config.yaml
n_layer: 11
d_expert: 32
d_shared_expert: 64
balance_loss: 0.0122
balance_bias: false
init_std_router: 0.00747
lr_router: 0.000978
vocab_size: 4096
norm_eps: 1e-05
tie_embeddings: false
optimizer: "muon"
seq_len: 1024
train_tokens: 395400000
Below are experts of layer 3 (counted from 0) of a mixture-of-experts language model. Rows are named router (the router's row for the expert), gate (a neuron's input weights, with its number), up (a neuron's input weights, with its number) and show model dimensions 0-223. Each number is 128 + 32 x the weight over its row's rms, rounded and kept within 0 to 255. Numbers have three digits each.
Before each expert's rows: "mostly gets" lists some tokens that are sent to it at least half of the time. This comes from a sample of Wikipedia text that the model never trained on.

# expert 62
mostly gets: "with", "ine", "medi", "most", "~", "|---|---|---|---|---|---|"
router:116141131160080165077089109146090129151128101115107114142032119117119137103081074149128131093129129087142102122144193106098162063067220177128134138160155126128111111051117135130108110173181089143097133080165078080094101109192110127104144137194109137136098142112178170143152122134117146112080137129075125131131145124106165141095126093138151121133154135117116198094180138096105147131138173144117174143076129150138120179143148165146137127087122144139068184168154120169147158132126155137156113080128097159093136184128125082156130081187131110084093112163157166095148091189089149100098154075135107140172084114117154151100051081085176133132090068113094133118087105147069137145067
gate0:133128205126131090125133182117132093097132101120104116079143146158153108107132065080107179100147136089194124147159138117137163086163167144126101146170131164149124131160143189114112161143115155200154155148145105138063142158125116102119150174185140107115172105110193178093094162094099111095117111111112078102171156141154092218130156136113159157161135163115114202104119095070104125179136133121157143107097071110128091120128126156080105117150110081104088128160103164165185130181110110119126145128060151142101117144161115061139119139111159101122152169145141088165128140155158147124126149081043113101145055080132085135171044116092168082121123146110154087061158151108115121085068
up0:077127156109059091099075172119110128132115109189142116054183133158115143117157159084211115129173128122143095134125185132111119059107141181077130148108074154164155086156142132088083102150148152188146096103100135046068171195085207133152124123117161114137100174115145163123130173080118088118148124110094107122155166087139097194086106144139149179093113144149076192083134157110152126147141141131105170125144133132142156153151121139105118120131150091123087117130115131113158171191117096152130130067128114155136139130138081147065105108088153101112170171082166129161150171138200145121166095085105176086192121089105075133117096129117114149120123135119153118108099140086156138139056
gate1:078088130121097148139150121111047104108126138071131094099148107135143191153098126103086124112210088171126134113068137132121076139152154141161154124144091138145113100097141149125155173152126102047138111130142084069185094132172122169157107102072143128069145133139181118164093141141129141150143100155077133112171132208171125059057096092156144078168181081098116115056140121112129146143142164152148137157097105076197146138102137131139151174117145154103132115086177178108181126174122139146138125093163142147122132138240174086072075141151085122136100146137139131138159135189114086128132177129145144109094089118129148112147100133138135131148115128140060139087085155152143145141058
up1:120094118099106068084068088091097129155099171158198123105165098100126164206150114100214129057163148147078127121145138174127084137187169146125133094110150130050131100129146170143145120102179168106120090112113138127202100127123122084063135102114101157143093081142141105122115160081113139076071145136125146096143115164139088133139100148150075089087136138165118147132111165080171166119180131131092159103160091137163110147113151196113150135116120158107156111106122146154140106148167141125077094133136091201108153070146165133089099127115135189116126099115145200170144110150171138138117133062144197139093106037116196090133154114109117177138124095112115148157138108146153113113174
gate2:133117140124094111122134117153066130150135119105113116151117080084140123150101084163197118122123157078110141136145178108093156116124122188074048137158167130164157119134113142141139075135097095107119091134092067100108128115120104142052107136128144173145054105118115073148166123133120093160088153050094116130121125056175125192146127101191093164137148195137085143144113154145123171119145147182154172215073104116110092166085165148175105145151139098149102135107124125164163180142127097169145139136128123143143146164112084130050134158115150103097157136093157173101162097128053169191126132141115139121188114106156183184089086129094098149119131096122113186065172170138112134120086
up2:131086118154144139080150140175066131134178107112091095130051096093116156161100110133141125145117138081132116121060177106129171098086157152145113148186167084122122157067140142130112097092173097072118098096116107074138142144156105138076114083090145103103092106130132175081159120210146114163108136126094131158131130139130162157098098136184122142170127145115131148087171155168109139123122171138100169097078120097133144098094155141153104114080140141088033152173142186126181150106120117177184130151139171164119179151147126042093161112187153131090057098149124168114125072170086082123090151132160104177168130190124126147201102129130140154103117102101099169122143188164127156136104
gate3:151112159172078110178085127179138122106094120124087159147116116122208112117060112100117111131152067112126116171110151232099121104120090124135075121077118149195127121109159084111139123133141142132166118141126121095121195128151074116050095101109109151078097172151143101128170117156106124091140224123137137107191151110136151168075143146119154139107093136109106189112167115079091151112139136147114145123116061097092108117125134125137089053148122155144156116158090157144173131136168142200221114141145182159112128103160180153127115071141161109082098118119136137149113162087169137176146150094115089133198099135156160137138135114147128083124142122139068158109135102052099153066120
up3:096171112133107116128095122159112120099155128114123098162068211160151197134103104187142117141094090124141088084144127168127148082109126107104128114122195141164153129095134151157147113076164153112154052079108103131161115137142137146172113116067109095139086105152190161116136144119094142111137105157071107124152140171097104093117121138131132091162132148093137156147161121097103131138181133145079174146167115094120145144132105116092143145085140207182124061165119101111181100037130168126120124059199169092129164113070144186197138145133150138094119107120114094076093083147091132129127219098129108152084147129122075198127187133185141115073141139124114142117061122166150121147152

# expert 65
mostly gets: "at", " Min", "ap", "in", "ass", " pot"
router:126129095139155097099055117147118128178110145192081085184094114053189158123117101165124173124108130122161144111138128155130058118122165124099088104155145115108127098113131162140105104170110096124156100137121089135129128074143092164075108145142138148205073073159114109139195135161103157109127119124113183148098135099070155114121113120178085154125109193158088166121116130153093114115096128159121157174112149110066116153109112168164123085116148135080113213195068164180131154143156120149145136119172144153179132122101149103147132101156071100098170146114124155123182100105104161129167164095172191068158097058119167151132151096054128163158073096181149076131143126113106146142092
gate1:157157096160153137170102159174157111086145168105149090126146112107133123116108135141203116131174130141149157104161145076141135084086143122124152122096142106154124073134139125107166173128144109156120114158116130118106171170188124123116153087176110074220104084111191176110115112139087140193133181079151123104133126152069168128133141071167084112098112158127141154111123122182075078125085118151095165071148036177095124167112079154129130133149138101111085158116149136123038116092098120151153095173184073154124161172022132113177141118135089078074157105131112156131097110152090153100111175117122172122131131111123125090161143070101109164118138140081164167154140142116183104100100
up1:074148110131109079128130129115109111149143092165124119183109128134091117138111096109130130154167094079137089095178124167099088072144134131115138131078104126147135168181076117110126131155129134099147105096120114135151173106143183156094124164120077161102144139144089111182068151143105143159160131160098176138121083162088104102167169138152112155135151188179112117060134129103097103185108187136096163140095086135144082148130126104136145122110153129094128138181108081113172136101166091117140111162130084188133142138147147128118141146162208058099180166127156174183089144111141127232145076051144154098146072117082100160162141119117119079130042107236075130126146148106092130110142
gate2:139139154147118141045094099098164165106153171143146154094127074093109157156187145129144180190148112156083143123149097145110067123164129127106119120167068086139122122109193168105199124133078161150137196131090114116152118099112136092075123100119119146165165120085119112072146135172149130109164140125118140124089169118159084112157120071089109083123139173121104123113130152215125144067101144153185101125127169139182104128134146161102111122040146129125094129131126109151107121073155135133125149054254097067135171126173136145120172116111187084118143168096129135166107137162104108126097090137155132091159106078130127128129103092101172191183082129081162083131132139115117093135119
up2:162118113148155083108183140177146118090121122133133134116145085128126137082145137116128098155142137116119177148083120089141106123139112142143095110121116088142095108117117143142105113126112108097136127124123091116148136141104162069044182073110096118093114190092072127127131101171123151160156160169122093172069092194130098102158152060161156166088139134150097118135118141163120119134090122109114123171060195192162017147089136109117169127119119135154126145115210075103164166118145077126149182119204078161086130086149167072132124199153082124092142096121161142141086126110196109109162091138120136133156139152110163150156146111091181128194104158161097145190214153133130116120089
gate3:109077112102166126109055131148068166152117130145093122101093157110155121066086132123091117121141146098124114117097143090171119087114147157164073110151112154089103104073085189163148136087120114142146102091203088132163090181187073115143148085183121067137098121129129082079154176166198125137179124117135101119141096121127116145137122116229129143156086191129126167198173094130157145081134130159114170127053134089128144137143142135124118164116105066148109138154115123146140144207166142112130184107119120152122106074133101127138182099117116163124183135090140100121170117195133166135130175115126139083149085088177184141150115132132097143075119151085097081182120118082131164117083
up3:190132094138138116089068090151128140155104107134141133101090145095112151086094123148071149107096136115128076079135117134151115155145155135129113093129130156115119082079051185103128176147124109138168148105165089149190096155214142168088146114179112112141120096123077126146110129107172131139171089146077164165062083147112158134146149086156117164154112147128096175169149098129108102131084088167114145200095155098120151194069133156163168132109079126094069166164056160183186107184162132143147142134146119161147166073104091136167187069131116138116151110057155153172160134132154126094112140119174109096161092116138119141161067150099067157145145120139144132173112092085077133102118
gate4:109103089133145096153135197114122124118093171161125075147124152130162203152067063133097138125134124084155117086087183183091065130129138097053124145137129135137150106055108167077109150139120066170140129113177106119132150140138110139096125130115116088172094125158103059105197190132105154081114135087086189091130157156118167090126098094192129168154125233171084113121106138198114106095142131130135143118101152109149184121107097175135102126109112147142155135184123218116138172127176091126101110167160101116153140152129124135169114098136079113157182172112139124132161120121109138162124153095162104076124078124161145118119143163149088114109118127201137113178108125094072094127091
up4:156195102146162111077120130096167133151118096134116130122110159127167157131069052106100179079145130185109115137079149182143127191103094153093122156112182137144130149089087174128155158113151159115155133125152108100080165184159082157141117127091149069117133094073092173113182129099127082093102121145164128094137109120167141075127076100103112078135142114101152158161149147132095150179115097145109141172134125120167115068145165160154104061158086140126084094156139142131094071152098152166117133185062155122208155165088137116116120136182140149148112112148080109182166150122141140078166125134143141167121155085119159152166047112127044166083142154092129143110105129072152080103076

# expert 78
mostly gets: " st", " r", " ar", " pl", " fl", " dr"
router:143094089141041078098077096141157094137158155147103139119127142162129104142063132141147161070178112130106130092138156133125154076123129109113113119144121145167106142085129161097138137172168133140144158101180099080121109092118104151109133134145134063118096130086137142087142134140118135090120149131128184132122136136156155100094186127121100147103099173112088225170180160129108086106079156083072146138090183123176075143155111192172164103098144106090104141138066157052152118130150174120119125068162153205149111113182093070138066092126154133102116197122127130133164131097147135150101170071093161116199153114106126156156162089066163163136108099114128096070114155158113087167086
gate0:133096137162135083164145093136096147133155134147131093159146084130169162163129109098135154114190108099135161133105114172061146141104178085120138117111150099162110111067122130144163136132172101166116163151123136111151134135131129092140122062132099044082147086123137076133088140155144228100119154160119122153143113136163145115103187098152097126107159161139113192111147134089160090156103125133140125090126138132174138100125096154194135079095142087144120104152130173039125141136078219152140127136175163134080093118068139126163111113104145153079137107129219123134113103128127106110102138091122185139065086141118058095084137088084131152201162091161155113160093124220148121192119
up0:132142141127139073122160120131102111124169116168131080134096078116086132177134113102078135093159122122101194128131086216125138050098150105118112142093128125117159157105109082116161094157162134124158135097150052100149115173144138156117106110117159090130087084108124119134117138092116134119131122113188135146180146153183163149102202111166127114059203081146078148092173094107129090166109147130090103090120134125190140110157157185178129108141077152091111144147164158093139138101104152150176175102149114141082127126123096170145109106081163139092096147107134116195166081100062160121181165103135189112079149158130089149096171118119140158128157102145103126120077164180133116199032
gate1:199138140146134134085137117169153103117096085149096132045132113111096142154118161168128128151175142140049096119104158136083135118167171114116156116166103145126114095130068130133117148097137138065178102093117148126123107141187128123160104140106134142141054099182112202122147107127176144145100099160152105188168124097171123131157167140064116089134124122159135084118153139144186120092159130134092141098118146097099150089118060111129128059156166124063113129123073143117115115150109068102194113124186161152098134095183117087090140156065169170134044078150168137117150161103112080174100206107157141129103126152155113176132130131115176184198127072095117134089158111147128101163101
up1:150142102139140098035181086130151121086176064189131143130113131133095167144064142153132123161148134159096101114158127113127067120105143124087165125115118131153143136128110072085122120149140148100123098075114110164140066118173117163149146162083089116060132106145063198130171153102173118112183130159118157163166138171153073116117164145165118096132081115157096136115151079115195151099158114169094132113107112134127167139136059156085134122101113148103157132170119101126160122087140112078155095136169139146104187151133106119141131188164148137128099104075146135192209122144084144186098206170131106129067178111150105207115098109108122144105085129087129150114167047105091108113147
gate2:117133130080149143068140185141115121165119116158094158147114112079122129127153141177114159160072173142079136118154180137071149102083165120149095176148132127129125142132027169176105071173089112150157124128112139116176099084101128124119143098085157110143106116136089138068164089106140100126096157103068144164086109153139082115142142130136068067168128099133175148153127117143157150092116136143071122178136112117107190098132187072142152137121152180067140133179147073131142116183131082094131102142141142180148122066174136151100113159086180152122064075130176200157142042071121116066118131129141157133153128144160113195102139126105157212152119090121135154097148129138121128122130
up2:156159112115153134096151126145142131180166117135059187131112102115122152170160094157139148123072154150038150126172143165120117103109105133159153187147126164192141148118094116194095126170082158121112107133111107112163096124118116121078115110099116084143122134119108116076144134123165112093122128144040183157048175151175109078088128135151046126084120160140108159143156098127105128152155165126108144110156092159091178163148176067140165106186133160085153123200165076126131073144130099107153098170088140195153159072137132122119115129121185118083084124113131120128134040061123145110151106137154179099124102151128149141100137143081155163202122086094152136148125169171077136110125
gate3:127130143156071087074070060118117118122204162150155162135151140097137159156104088147129123147116115120174074120116074104113145184101103096114109104158143147122141165051087100163163095078132137115151124171144143068151109101145165174216122119130087071128169073106100110071150111060167121109119115118129151139144164172086107105123182091170150159113056171111131163094152143152171146146163155114148120172157104100186140116218152212142141092115218127127138125112091170112146197108147100141132127113110130119091125139082120053177123104107164133126158141132131126162104110097163128105138133136123161105163111162110137150122100080109098162120124159119088106089070167075168128127134
up3:156126118132157077048121114099140076135117183160162127125076101134159161161097156108082109191133085166101144082090133137099072096130080151107111105155151140147062161087115111151174152134141136139152170115091074140147089133144107186090126123076049068146108149122106091146131109101123145139146146104171172110165156124134097044109098085115104152191057122133142109156177074136143138161082144120113133139106117122152129094126122138172142081151142127135115152144083162117147183154079106146174112110127102108104175084153128088137092162186126179107145167127175106156148156094215145192144125103117126125132103158119113171119206085100134101086120147177118125094183077071163120178162